config.toml
lr_router = 0.00111
norm_place = "pre"
attn_scale = 0.263
init = "normal"
max_grad_norm = 1.0
Below are experts of layer 4 (counted from 0) of a mixture-of-experts language model. Rows are named router (the router's row for the expert), gate (a neuron's input weights, with its number), up (a neuron's input weights, with its number), down (a neuron's output weights, with its number) and show model dimensions 0-95. Each number is 128 + 24 x the weight over its row's rms, rounded and kept within 0 to 255.
After each expert's rows: "mostly gets" lists some tokens that are sent to it at least half of the time. This comes from a sample of Wikipedia text that the model never trained on.

# expert 38
router [148 114 136 151 145 109 116 146  81  82 141 113 139 127 133 131 121 111 109 163  79 106 157 126 148  88  95 108 119 143 126 102 129 145 130 124 128 114 162 126 161 156 118  91 143 145 147 176 146 119 139 124 136 128 144 114 150 147 116 141 137 142 112 135 176 163 100  81  89 152  59 121 133  95 100  94 136 150 158 119 132 118 122 109 118  86 107 139 160  89 111 164 150 139 100 148]
gate0 [119 148 129 139  95 151 127 149 188 131 145 123 128 166 161 150 120 100 132 143  98  99 101 117  85 138  99 167 104 117 126 120 138 112 145 145 103  92 125  86 126 143  55 111 147 119 128 149  99 105 116  95 146 175 117 159 113 178 117 133 129  98 130 132 101 119 176 104 150 130 164 124 117 141 116 104 120  88 121 107 122 131 132 131 100 122 156 122 135 153  99 103  81 113 146 140]
up0 [127 109 116 147 145 107 157 128  71 143 108  92 137 173  99 125 151 158  70  99 164 138 120 131 147  98 130 109 126 118 155 127 155 143 142 108 110 135  85  88 137  83 143 154  99 152 149 173 139 113 130 132 154 132 151 159 104 112 158 123 129 121 113 141 108 155 115 137 117  96 114 164 110 142 141 105  98 125 182 102 132 116 129 114 123 171  90 175 115 122 135 117 148  89 104 129]
down0 [144 113 162 150 162 130 151  80 118 137  99 140 157 147 112 144 128 168  90 139 149  94 133 129 136 116 138 137 176 145 123 185 143 123 120 141 135 163  97 136 107 128 143 143 131 146 163 136 119 153 132 149 183 153 112  97 174  85 114 120 116 166 167 114 152 125 115  83 141 127 139  79 121 166 100 161 119 130 169 168 120 114 145 133 110 133 127  94 125 118  93 144 116 131 137 121]
mostly gets: " MPC", " Spacewatch", " cam", " GT", " respectively", " Festival"

# expert 22
router [132  95 120 147 114 120 137 148 129 103 142 136 104 134  94 176 134 140  91 115 119 136  65 151  83 130  97 174 141 140 133 108 102  78 198 132 133 201 128 135 109 119 141 138 154 110 142 128 146 121 115 130 109 133 109 129 127  46 146 119  93 167 146 123 109 114 152 128 125 123 145 112 131 160 169 138 148 120  98 124 143 127 136 112 144 144 105 115 105 141 130 109 130 120 125 145]
gate0 [152 152 112 114  99  97 151 120 133 141 118 143 149 147 124 125 145 150 102 160  91  97 141 107 150 139  95 112 115 101 162 144 162  78 152 115 111 130 133 124 149 141  94 134 106 162  90  88 123 174 158 153  91 164 142 107 106 137 150 133 106 148 127 122  95 134 142 120 127  92 116 142 191 127 135 121 156 155 119 150 115 108 146 100 125 115  93 182 135 166 143 136  88 101 155 137]
up0 [127 126 106 113 110 128 158 158 134 151  82 119 150 163 109 127 114 118 118 175  92 134 104 121 128 119  90 124 114 118 161 115 146  89 120 120 119 138 125 145 118 141  87 129 142 124  58 139 119 134 171 143 104 159  97  89  99 132 126 127  59 129 122 109 113 142 132 131 130  86 116 133 186 122 120 136 178 151 133 151 111  98 109 102 141 122  96 179 129 103 111 143 104 127 151 143]
down0 [ 97  98 153  98 127 158 121 160 113 157 151 130 133 112 177 183 124 111 165 122 125 116  98 127 116 144 114 155 128  84 116  97 149 138 105 130 121 136 112 142 139 150 117 145 122  86 142 169 155  50 160 102 117  99 149  86 126  84 135 129 119 125 138 142 136  73 146 138 116 170 127 141 132 115 126 134 132 142 115 119 139 143 106 122 142 156 126  92 140  62 152 134 137 148 141 133]
mostly gets: " of", " into", " during", " about", " for", " at"

# expert 23
router [138 136 124  96 173 182 154 119 124 162 126 137 135 111 137 176 157 110 151 148 113  90 137  81 143 169 143 118 158 149 143 100 123 157 142 156 126 122 137 133 110 155 103 126 102 156  81 140 155 113 166 114 150 121  95 127 153 135 163  90 122 111 109 157 163 150 156 137 118 127  93 107 115 159 111 138 143 162 144 102 118 110 121 122 146 132 122 132 136 122  94  85 117  67 140 160]
gate0 [107 132 130 143  85 137 150 118 113 110 143 147 156 134 162 107 122 137 143 118 115 113 171 155 155 114 130 136  90 134 133  96 103 113 184 131 117 111 130 109 123 131  98 163 160 158  91 126 167 124  96 137  95  92 162 102 133  66 145 139 132 101 125 137 104 114 151 142 135 151 140 152 139 113 191 147 101 149 111 117 133 102 161  90 143 137 119 175  84 153 153 115 126 113 103 147]
up0 [154 127 112 161 136 110 156  97 123 133 126 172 148 135  90 137 118  79 126 151 134 157 136 131 110 145 107 127 167  86 136  87 147 117 127 153  94 140 130 122 137 135 159 100 103 113 129 150  99 139 142 133 126 146 105 128 134 154 159 125 115 149 106 106 106 116 111  84  66 146  89 130 185 119  82 156 141 156 103 143 164 157 135 132 100 132 129  79 162 118 127 147 132 137 142  81]
down0 [115 139 102 110 169 127 124  95 115 122 145 120 108 149 129 159 123 100 133  53 134 151 115 103 109 204 115 112 110 175 143 146 129 120 103 152 131 116 143  92 112 116 114 133 131 136 114 127  93 126 119 158 128 157 132 149 103 135 115 122 159 110 108 104 118 154 102 117 102 153 132 102 172 132 104 147 142 146 134 158 173 167 139 120 148 152 183 142 115  81 157 102 134 149 105 124]
mostly gets: " number", " episode", " us", " version", " series", " lack"

# expert 2
router [113 150 143  81 145 174  98 132 160 134 129 130 125  74 117 134 140 120 159 133 136 170 138 173 121 133 153 144 116 119 135 151 113 143 139 152 155 140  98 141  95 139 115 114 106 116 135 169 109 144  85 123 154 102 153 127 142 147  83 109 174 130 117 167 164  95 112 133 109  94 161 144  91 154 100 137  98 138 133 138  87 135  99 146 114 104 112  92 143 127 104  71 103 137 124 128]
gate0 [105 111 136 130 105 136 156  95 145 148 164 138 118 133 113 110 125 148  92 106 163 129 124 128 113 161 145 153 119  99 162 107 101 127 165 169  76 167 148 147 153 134 164 148 113 104  96 156 145 120 142 110 160 149 155 114 103 184 106 103 142 105 136  96 163 129 139 120 146 127 112 151  83  99 135 118  97 173 120 143 123 145 117 150 137 125 132 147 105 150 125  86  76 144  91 139]
up0 [141 181 157 142 146 101 124  84 138 127 127 150 187 140 126 105  89 108 113 116 170 121 126 147 125 127 136 165 162 144  80 158 157 132  90 160 165  93  79 153 109 121 161  95 159 143 139 126 119 104 132 116 130 134 139  69 128 124 158 135 117 121 153 137 102  97 123 145  73 143 119 135 143 136 106 127 121  83 144 114 140 134  88 112 115 137 138 106 139 124 122 137 131  96 131  94]
down0 [131 144 131 136  73 121 124 151 119 153 130 108 172 151 114 124 105 131 151 117  95 130 101 144 180 152 137 100 164  83 138 124 116 120 172  91 139 123 130 115 132 117 115 125 138 107 111 140 136 139 125 145  93 120 173  74 142  86 128 111 124 144 137 155 132 104 131 117  93 113 142 111 129 135 160 106 149 139 135 167 102 130 138 150 161 173 114 144 187 133 140 129 132  53 151 111]
mostly gets: " may", "ists", " people", "ives", "ants", "ings"

# expert 24
router [140 148 122 142 119 119 122 162  52  88 118 114 149 121 133 128 138 117 122 166 108  95 160 109 163  92  98 102 142 149 102 104 124 164 145 112 131 105 164 127 148 157 115  92 124 148 126 157 115 102 159 146 123 141 138 113 123 154 134 145 147 131 113 138 146 182 128  88  79 147  52 132 133  86 120 120 128 149 161 130  99 118 136 113 121 115 143 123 122  86 123 152 151 128 107 146]
gate0 [ 93 136 141 128 148 106 115  86 129 142 158 147 149 125 173 159  75 124 117 130 155 113 121 115 126 137 136 122 113 163 139 140 140  99 137 167  81  75 156 145 121 115 140 119 121 121  97 134 153  99 120 116 158 148 122 105 116 128 101  77 129 164 145 119 155 111 194 137 160 175 105 135 148 139 144  75 153 153  99 123 139 126 141 134 128 141 110 149 136 139 110  91 117 134  78 112]
up0 [111 135 149 118 151 133 114 150 126 114 142 150 134 120 119 131 119 156 115 121 137 158 150  99 106 155 106 139  89 107 144 197 151 165 134 103 117  63 123 155 121 149 100 112 158  98 104 108 139 135  84 128 146 145 118 102 176 167 155 113 133 110 148 128 139 131 121 126 128 114 109 127 145 144 152 119 142 155 158 137 134 103 175 181 157  95 118 145 114  83 175 140 103 162 115 104]
down0 [115 118 146 123 158 150 142 104 114  94 124 183 151 143  83 128 188 140 138 121 122 105 135 101 176 123 149 154 100 134  99  78 143 139 139 151 143  91 145 111 137 132 139 115 188  99 132 124 112 129 126 112 140 126 103 106  91 144 106 141 170 108 155 132 135 170 159  96 128 118 122 121 166 148 129 132  78 132 128 126 166 105 131 171 112 162 120  93 130 139 134 152  89 119 121 106]
mostly gets: " Mad", " pr", " British", " Hindi", " Tob", " Mass"

# expert 18
router [156  94 143  89 153 116 139 157 118 126 107 103 150  94 135  94  93 130 143 133 117 103 151 112 133 149 101 150 144  87 149 171  87 135 111  88 137  95 155  72 156 165 121  95 123 145 121  93 129 119 113 104 110 152 150 123 145 118 148 109 145 147 115 116 143 155 177 141 157 159 139 126  90 113 119 149  98 110 135 100 154 136 101 126 125  99  92 158 162 155 120 146 136  82 111 117]
gate0 [123 126 141 138 127 134 120  99 123 126 152 168 126 125 123  91 124 131 151 109 144 105 140 138 178 133 161 180 143 159 117 100 116 111 141 143 108 125  93 124 134  73 111 104 153  77 111  93 134  90  94 142 139 166 147 114  73 134 108 135 107 144 122 141 144  84  87 150 116 163  81 114 127  81 135 123 146 104 126 172 115 132 107 161 138  98 123 143 126 138 119 156  87 134 102 123]
up0 [152 107  86 140 135 170  90  92 133 114  81 117 114 129 101 121 128 140 108 109  79 123 117 117 115 119 123 156 134 139 122 127  98 123 146 120 110 131 142 144 132 145  59 107 125 136 139 131 110 117  82 129 140 157 168 119 121 154 110 128 156 127 117 136 154 120  85 153  97 158 149 146 132 105 135 115  92 121 120 201 138  89 123 166 109 133 145 115 167 130 145 119 183 133  80 133]
down0 [123 145 143 127 114 156 107 141 119 116  89 111 128  87 109 146 124 113 110 132  93 122 130 106 125 116 136 128  97 150 130 144 134 111 143 115  93  84 122 100 103 160 156 136 142 142 120 132  99 101 131 114 138 111 192  63 159 107 126 137 170 131  79 127 104 167 107 106 118 149 152  92 172 123 125 123  87 120 107  95 146  91 106 139 117 127 130 135 151 104 135  78 158  98 137  85]
mostly gets: "B", "K", "M", "U", "G", "F"

# expert 12
router [130 145 140 120 113 148 135 134 179 146 127 134 143 162 155 107 159 174 138 133  80 163  72 125  90 111 163 154 124 139 112 150 115 152 117 142  95 123  80 110 107  89 150 149 102 153 154 127 140 161 129 117 127 123 123 131  72 147 118 100 109 109 148 139 116 114 115 143 133 147 143 158 145 153 112 185 139 139 154 150 114 110 115 133 136  70 116 143 146 169 126 115 107  85 135 150]
gate0 [160 117 139 116 111 106 149 123 186 105 131 128 123 168 116 135 131 148 101 126 102  99  95  93 152 124 175 135 147 146 144 128 108 164 141 151  97 167  83 140 117 153 161 145 124 104 124 146 146  83 116  94 134 105 126 125 111 154 128  95 114 105 126 153 106 150 134 174 120 125 137 148 128  75 141 140 147 101  67 149  77 161 120 108 120 139 139 147 152 171 120 126 147 111 147 133]
up0 [129  97 123 127 135 160 126 113 129 150 131 144 104 122 126 111 156 149 110 143 129 153 112 119  74 152 122 141 124 146 145 111 146  72 135 131 181  89 149 107 111 138 116 102 136 129 108 171 164 125 138 165 114 148 144 120 118 128 136 185 148 115  88 159 136 157  94 170 134 111  99 153 105 116 139  99  96 143 164 123 133  87 143 175 143  82 120 134 106 137 119 145 106 178  93 141]
down0 [155  92 131 132  68 172 105 143 121 108 125  64  96 160 120 109 143 129 135 137  98  75 185 126 138 148 125 124 159 152 164 118 132 133 122 157 123 125  88 131 127 163 144 111 100 164 141 151 147 146 108 100 160 143 102 134 102 115 118  98 119 113 158 157  79 115 115 133 112 105 127 127 102 148 123 143 116 149 152 141  93 144  94 142 137 104 178 113 145 140 122 131 122 103 146 109]
mostly gets: "ator", "-year", "olution", "ex", "ater", "com"

# expert 1
router [121 152 117 125 122 119 143 171 105 118 111 174 125 139 122 125 140 124 132 127 130 152 131 138 125 152 160 138 138 121 146 103 139 135 142 148 140 122 119 137 146 138 101 132 183 106 165 143 120 130 124 136 169 144 133 145  93 103  96 144 115 138 117 132 187  96 145 141 130 114 105 109  91 121 113 118 155  61 116 173 117 128  94 156  93 125 120  79 117 159 111 172 106  93 201 157]
gate0 [100 127 135 117 155 121 133 101 145 188 129 112 156  72 101 174  99 111 142  85 130 168 138 102 146 113 113 124 105 138 129 120 129 123  96 176 135  69 114 132 101 172 126 114 138 147 107 118 110 124 125 151 158 134 132  87 108 130 137 143 137 125 132 113 124 161 117 112 128 120 100 107 138  81  92 115 164 152 141 123 116 158 145 170  64 138 122 112 126 139  89 124  91 138 126 118]
up0 [157 110 128 139 113 138 139 146 154 128  92 113 117 192 157 148 139 180  99 115 147 136 130 167 142 131 121  81 141 110 131 123 142 108 158  94 135 138  70 153 141  97 153 181 105 174 118 131 114 116 111  71  82  95 133 151 115 126 140 103 123 104 172 148 120  95 126 149 109 147 162 132 139 159 127 119 129 118 117 144 126 100 101 148 146 113 149 120 138 132 150 115 115 121 135 174]
down0 [123 117 117 112 161 107 116 113 151 124 140 121 130  79  91 135 144 100 122 127 146 153 146  87 125 129 112  72  99 118 143 136  77 111 132 146 141 139 132 129 101 138 143 155 102 109  89 118 103 138 110 147 132 142  88 146 124 136 140 186 148 160 108 122 135 166  97 137  87 114 163  91 121 113 153 154 107  96 124  99 157 153 152 143  99 129 125 175 114 100 138 119 158 178 127  86]
mostly gets: " up", " called", " received", " took", " held", " said"

# expert 34
router [140 145 121 142 119 120 121 163  53  88 118 115 150 121 134 129 139 115 119 165 108  94 161 108 161  91  98 101 142 150 103 104 122 166 145 112 132 105 163 127 147 158 115  93 121 148 125 157 116 104 158 145 125 143 138 116 121 154 135 145 148 132 115 139 147 182 129  89  77 145  50 132 134  87 121 122 126 149 162 130 101 118 136 114 120 115 144 125 122  85 122 152 152 129 108 145]
gate0 [134  99  88 112 108 180 100  82 136 128 114 130 116 149 115 116 145 150 128  91 129 124 148 130 102 130 117 141 150 114 130 130 133 127 142 144 123 126 136 114 111  85 103 131 136  93 131 157 143 104 145  91 186 127  79 129 124  87 119 118 143 101 138 126  94 128 164 119 150 104 189 120  98 125 148 113 152 139 117  68 188  93 114 159 144 140 118 150 155 113 138 105 110 144 126 170]
up0 [ 74 140 160 122 133 167 129 135 145 131 121 166 116 133 131  87 146 105 154  99 114  93 161 144  90 133 128  79 117 165 150  75 141 136  85 143 155 139 163 137  97 113 113 153 132 185 145 113 102 161 101 135 154 118 145 157 119  98 138 157 163 137 167 130 116  96 106  88 120 138 156 128 129 141 105  94 109 158 156 123 142 127 146 155 168 116 115 127 109 131 140 107 118 124 143 138]
down0 [ 95  91 138 102 135 125  91 117 165 115 118 109 140 131 127  70 112 115 121  95 119 148 141  89  88 152 114 128 120 150 124 119 119  75 151 153 138 140 142 123  93 125 140 203  93 143 121  82 128 120 128 137 130 106 119 157 108 149 113 143 157 163 151 130  94 110 140 124  96 148 127 122  75 116 136 119  90 160 135 103 165  88 137 156 148  99 167 130 148 100 119 134 109 117 123 124]
mostly gets: " Toy", " Sweden", " Navy", " Finland", " Tok", " polic"

# expert 0
router [170 159 140 117 100  89 146 139 112 118  90 118  88 116 148 116 142 125  82 144 137 114 144 108 128 166 111 141 104 138 159  89 116 141 136 158 136  99 133 101 141 144 116 101 141 140  94 162 134 148 122 156  99 146 142 177 138 139 148 134 157 145 115 154 170 190 120 113 116 106 124 127 120 152  78 103 119 148 114 107 119 107 138 118 165  97 140 136 104 130 164 160 167  83  99 115]
gate0 [113 100 112 101 167 115 123 129 157 157  86 109  75 102 117 107 136 201 115 113 141 120 109 137 148 173 165 124 144 163 125  98 123 110 134 143 144 157 147 107 125 121 155 120 111 155 120 143 160 118 149 126 101 156 110 131 117 144 141 168  97 143 150 157 156 129 146 127 163 129 123 169 117  87 121 126 111 186 127 111 133 121 119 190 166 123 151 126 141 116 159 126 106 109 129 139]
up0 [142 124 137 134 140 113 165 147 113 132 150 118 147 142 130 118 158 105 130 158 142 119 132  92 107 160 165  83  88  80 163 132 125 137 143 109 124 154 144 113 120 105 158 143 142 139 161 128 132  99 134 112  58 147  90  99 118 114 129 144  85  68  91 102 142 178 113 105 104 121 166 138 105 126 137 112 110 114 122 115 153 146 108 117 109 115 116 132 154 138 122  81  71 139 127 120]
down0 [101 118 141 129 101 136 103 128 125 113 121 166 142 133 118 163 139 153 150 132 107 113 109  81 161 113 104 143 136 117  86 133 108 146  90 112 123 102  65  86 126 153 108 126 127 133 123 178 135 129 109 132 126 139 152 123 118 151  97 176 148 129  61  97  95 137 144 141 139  99 147 199 144 123 106 148 116 168 144 126 110 126  89 129 152 144 103 126  96 106 142 120 137 151 145 105]
mostly gets: " Sh", " Ch", " h", " d", " w", " sp"

# expert 25
router [131 140 135 116 130 113 126 163  58  71 128 110 168 119 121 113 134 119 133 159 110 103 162 107 167  91  97 115 130 153 106 114 113 166 148 117 135 113 160 122 142 158 120  94 118 159 111 152 117 119 152 139 119 148 137 113 129 145 129 167 161 136 114 139 155 184 137  99  82 132  68 133 136 109 123 125 109 155 156 134  87 106 122 111 128  99 148 115 115  79 112 154 145 127 119 153]
gate0 [147 113 104  91 175 109 133 138 110 127 136 115 126 114 115 108 138 148 156 102 142 154 131 131  85 159 148 110 147 122 155 124 109 113 158 133 119 159 107 158 113  88 126 150 122  90  72 140 154 130 121 107 183 128 146 126 137 106 142 159 141 137 114 100 126  87 187 138 117 150 132 120 114 159 120 156 111 176 153 131 148 148 117 145 153 115 160 159  67  99 140 120 132  77 139 123]
up0 [157 147 114 157 114 145 128 120 125 192 123 112 151 142 113 134 151 119 103 185 112 113 136 107 121 141 128 147 103 112 119 125 172 155  87 122 108  92 135  78 139 154 121 104 151  99 174 101 127 148  92 137 103 105 100 123 107 143 130 146 104 119 165 123 116 187 108 122 131 130  94 132 129 119 151 111 164 114 146 100 139 172 119 134 131 142 105 104 167 158  83 135 144 167 123 111]
down0 [ 90 127 133 133 140  89 132 119  95 159 138 120 126 108  83 121 158 145 123  96 123 158 131 121  96 151 136  95 136 131 106 116 126  66 141 123 120 142 140 131 119 146 123 173 118 100 115 153  91 112 143 128 129 103 103 130 126 155 109 157 121 124 123  97  85 155 161 140 127 162 112 166 101 125 113 156 106 127 101  76 153 154 103 135 166 171 138 154 169 126 178  73 127 125 114 124]
mostly gets: " F", " W", " Washington", " N", " publ", " Id"

# expert 14
router [ 94 127 158  83 109 165 175  83 141 158 159 110 103 143 129 111 131 159  96 117 145 162 131 131 158 130 157 125  99  86 122 144 159 138 101 124 143 119 134  90 130 154 153 167 155  90 131 147  99 154 120 115 129 138 154 115 125 132 109 114  97 172 136  96 144  86 116 115 159 121 150 131  90 190 129 122 166 148 108 135 113 118 121 151 110 124 166 143 147 117 109 109 133 114 159 107]
gate0 [119  93  95  73 112  61 145 110 133 192 167 124 122 160  82 118  86 136  92 110 138 134 134 153 138 106  80 101 131 122 125 158 131 137 107 150 119 136 121 126 124 137 151 116 109 140 139 111 145 118 165 114 148 142 118 127 148 147  94  93 121 121 134 175 146 128 117 161 144  94  98 137 118 179 163 179 146 131 131 146 114 140 137  91 128 135 134 116 129 136 113 127 130 134  94  94]
up0 [137 119 117 127 121 133 147 126 102  89 156 147  67 103 166 146 108 178 129 105 138 151 149 104 173 145 156 138 126 107 132 145 173 135 124 158 105 117 129 110 121 110 120 144 155 158 119 138 138 131 153 109 158 136  69 123 132  78 152  75 140 103 102 115 126 134 123 136 153 182 155  99 112  91 112 142 132 128 168 136 154 121 141 115 132 129 120 124 118 192 143 149 143 164 131 126]
down0 [112 125  75 109 135 154 124 148  95 150 150 143 132 156 132 142 129  99 116 117 172 176 167 110 118  94 153 117 167  92  86 149 155 139 100 100 115 104 130 147 148 113 175 136 113 155 135 113 109 134 137  99 162 127 113  74 152 102 122 154 108 149  98 107 168 103  96 150 129 124 128 156 152 130 165 139 128  77 110 134 143 129 146 121 168 155 155 132 144 122 119  98 103 129 144 144]
mostly gets: "elf", "ain", "ected", "ver", "fer", "aint"

# expert 19
router [105 110 146 126 167 159  82 107 140 169 126 150  88 106 126 115 111 103 147 136 168  82 120 150 136 160 154 171 129 130 132 126 155 138 113 117 128 116 123 151  94 102 150 124 173 123 100  98 113 118 156 105 145 113 126 134  86 133 102 156 171 102 127 135 120 121 160  99 121 146 118 116 111 156 139 102  73 116 166 134  83 105 151 151 160 152  90 146 143 113  88 158 130 133 121 140]
gate0 [ 73 135 144 149 115 102 114 116 123  73 121 152 135 121 118 163 169 210 120 131  82 108 105 154 123 116 137 149 160 129 118 130 132 110 140 135 139 163 122 138 120 145 128 150 150 132 169 135  80 101 112 147 112 138 101 109 116 111 155 115 143 146 130 128 112 113 142 141 127 126 140 140  70 110 145  79 140 134 150 138 107  89  90 140 158 111 129 119 142 116  82 173 130 160 149 119]
up0 [137 157 118 101 144 112 112 132 101 114 129 126 115 115 131 119 124 107 148 145 129 106 156 113 155 119  88 129 100 155 201 102 127 124 147 123 143 137 110 140 183 117 108 161 104 104  81 138 101 119 197 129 146 105 146 146 163 117 109 152 123 152  96 133 162  78 122 173 123 144 119 178 180 113 169 124 154 155 148 123 136 126 115 123 135 115 146 137 116 145 161 118 152 148 138 130]
down0 [172 135 117 130 142 156 128 109 105 123 129 161 138  96 130 140 139 178 111 113 130  79 130 176 110 151 137 149 130 139 127 100 130 121 162 144  87 108 123 125  85 124 120 106 178 116 100 169 133 117 100 135 102 106  68 113 103  95  91 115  91 135  94 122 131 183 144 109 120 140  85  87 116 124 126 109 124 118 113 163 116 115 137 147 106 154 136  98 100 106 136  98 159 109 133 131]
mostly gets: "Personal", " Born", " Coordinates", " Votes", " Genus", " Total"

# expert 7
router [137 150 147 142 126 152 136  99 135 144 124 112 156 127 131 114 138 131 159 117 138  62 146  84 128  89 129  99  91 123 140 142 139  83 170 100 137 125  88 124 144  86 147 177 125 119 111 107 153 109 110 115 121 181 136 105 103 163  85 173 103 100 146 132  91 149 110 135 176 122 116 138 138  88 110 108 157 145 122 156 156 145 118 138 154  94 130 160 142 149 133 136 146 117 119 137]
gate0 [161 104  97 122 154 145  86 109 116 141 153 142 128 144 100 145 127 146 114 125 129  79 142 117 109 110 127 115 117 120  93 126  98  72 132 106 113 145  91  86 128 122 124 131 124 126 108 106 174 142 120 176  84 148 121 115 140 105 120 153 121 122 174 172  85 168 115 159 175  83 125 102 143  91 117 117 128 159 109 163 124 145  99 130 176 101 114 138 119 116 139 149 147 116 132 138]
up0 [111 157  83 109 103 119 132 166 145 141 121 150 118  97 112 133  92 170 112 125  91 121 172 116  87 110 128 133 121 172 111  93 129 165 122 138 117 100 142 162 159  78 133 114 148 126 134 140 137 125 154  97 151  92 140 146 126 110 148  80 145  93 126 128 120 101  96 149 128 174 114 135 134 122 150 120 102 139 121 135 142 145 163 156 120  67 127 134 128 118 188 133  99 128 140 161]
down0 [133 142 139 115 122  98 131  72 133 132 111 148 139 185 112 126 116 151 150 124 147 106 141 134 127 134  81 134 140 105 167 101 148 181 105 132 125 148 123 122 183 129 121 145 205 152 124 128 104  80 114 123 152 147 127 137 114  99 128 129 116 167 122  92 151 130 167 129 109  81 114 134 101 114 155  95 109 133 161 143  95 150 138 112 141 151  81 136  97 115 122 135 120 124 133 158]
mostly gets: "nam", " Jud", " Sab", " Middle", " Greg", " Rom"

# expert 28
router [ 98 135 141 153 109 142 154 163 146 109 113 165 103 165 151 170 142 167 140 109  96 171  95 134 130 135 119 177 172 133 110 126 115  97 144 147  88 126 150 161 138 167 151 124 100 153 111 132 109 134 154 155 138 126 115 137 133  73 157 117 121 112 114 164 127 144 106 113 119 137 103 141 147 125 148 180 106 108  78 162 133 129 119 150 120 159 138 160  97  87 110 107 129 142 133 141]
gate0 [127 100 103 157 156 165 127 111 121 147  89  84 171 120 151 147 116 153 116 133  96 111 113 128 118 117 133 139 122 135 120 119  99 137 120 127 150  99 156 151 131  99 111 108  77 121 104 120 130 126 142 128 159 116 122 134 128 125 136 127 120  66 131 156 112 124 155 141 167 148  94  99 112 133  92  83 135 119 100  87  65  97 147 149 167 150 152 136 146 126 150 110  95  96 162  84]
up0 [135 168 146 107 117  85 101 142 110 133 182 138 102 159  82 146 114 114 110 132 175 135 134 140 158 135  91 115 124 104 132 141 159 128 111 117 140 176 126 105 108 173 144 130 196 123 142 153 112 117 122 134 102 125 174 121 141 176 137 122 136 154 126 131 130 100 108 128 136 120 130 179 138 112 138 153 131 121 164 139 149 132  94 111 111  98  71 128 120 136 136 142 178 134 133 162]
down0 [103  81 139  79 127 137 138 130 140 141 111 116 190 165 133 128 112 145 135 161 117  89 138 153 140 120 141 126 134 157 140 127  88 134  97 137 161 158 136 173 113 101  67 109 118 155 116 147 100  99 142 100 132 105 115 144 180 105 116 130  88  86 163 160 120 129 143 106 107 132 122 128 114 149 121 131 148 114 113 104 130  98 139 175 149 125 103 100 130 150 140 139 108 164 146  90]
mostly gets: " and", " which", " but", " where", " or", " than"

# expert 32
router [125  76 131 134 109  93 135  89 162 137 102 118 165 137  81 126 120 146 146 119 130  87 113 103 146 104 124 132  93 133 113 179 129 115  91 125  97 139 109 174 158  96 141 168 110 155 147 140 154 127  85  93 103 144 148 114  99 139 130 158 114 116 113  99 145 128 133 157 179 137 147 174 124 133 134 108 104 163 151 109 147 130 134 148 152 110 152 121  96 124 139  96  86 138 141 107]
gate0 [113 158 160 153 173  91 155 118 111 115 125  88 107 126 134 106  85 150 126 125 139 115 156 129  93 147 126 140 131 129 157 200 127 100 106 109 118 146 122 130 158 120 102 163 125 145 125  89 123 112 116 108 160 176 130 110 139 166 106 162 162  73 167 122  87 150 141 174 157 172 124 142 128 151 157 138 145  99 148 118 130 144 136 157 126 107 130 113 144 132 138 131 142 146 113 104]
up0 [105 130 119 141 121 172 115 140 105 151 145 138 131 120 149 129 106 148 155 168 132 105 134 111 152 105 130 124 123 132 139  93 113 173 128 141 136 105 139 125 151 113  92 125 138 126 158 128 166 145 139 147  84  85 121 163 157 127 166  86  87 120  96 166 147 114 146 106 128 110 159 121  93 150 122 141 125 143  88 135  93 150 178 104 145  72 146 119  89 146  91  98 122  91 151 159]
down0 [129 104 116 126 133  98 167 162 124 114 131 154 120 142 106 109 132 119 106 100  93 150 169 138  89 130 156 147 132 151  98 112 140 105 202 108 130 124 132  72 123 135 127 167 153 100 102  95  93  72 139 122 159 138 150 137 117 144 142 153  99 134 172 133 104 131 160 141 116 129 126 117 117 121 133 134 115 143 114 160 127 134 140  74 132 140 105 141 178 170 105 135 169 125 140 104]
mostly gets: "ta", "ini", "ada", "ai", "i", "ima"

# expert 16
router [166 108 137  93 133 149 145 142 163 130 162  98 168  94 161 110 123 130 153 111 184 171 120 113 119 130 102  98 127  96 124 139 124 102  93 141 138 138 154  79 105 116  93 121 110  93 164 150 162 112 138  96 145 101  87 132 147 129  93 134 129 113 110  94 103 155  99 139 130  94 165 127 117 126 134 152 109 114 140  97 137 155 129 134 139 102 162 170 133 168 147 115 134 105 148 105]
gate0 [140 136 110 128 117 153 118 124 101 135 116  91 137 142 126 128  71 152 157  95 145 130 116 149 112 141 111 127 157  94 115 110 113 110 143 119 116 156 106  83 181 120 136 114 101 137  76 155 150 154 101 116 151 143 118 132 134 110 157 126 141  93 191 119 111 108 131 156  98 136 146 129 154 145 129 135 111  96 133 144 100 106 112 167  81  72 117 113 109 146 146 152 156 145 182  99]
up0 [ 89 115 114 131 134 156 122 143  96 127 105  79 158 136 142 123 109 167 147 116 114 134 169 167 145 163 155 147 144 156 130  88  83 114 129 119 148 128 133 128 143 124 130 113 108 147 184 141  85 102  94 106 111  98 130  99 144 114 124 102 103  94 135 135 151 144 149  99 134 147 155 136 127 154 197 133 134 123 143 159 116 156 162 156 114 130 177 126 154 119 131 111 132 111 169  93]
down0 [114 141 143 134 156 122 135  95 148  72 125 156 126 142 143 140 164 132  97 106 142 170 162 132 133 107 160 115 152 164 111 107  98 123 131 161 147 154 136 128 154 177 182 104 183 139 137 109 133 114 130 128 105 154 152 163 150 135 152 109 143 186 117 116 166 153 111 126 132 112 134 137 123 126 179 149 144 138 123 134 147 117 117 143 117 140 158 102 147 189 158 109 134 102 114 154]
mostly gets: " Dar", " Rob", " Av", "t", " Chem", " Var"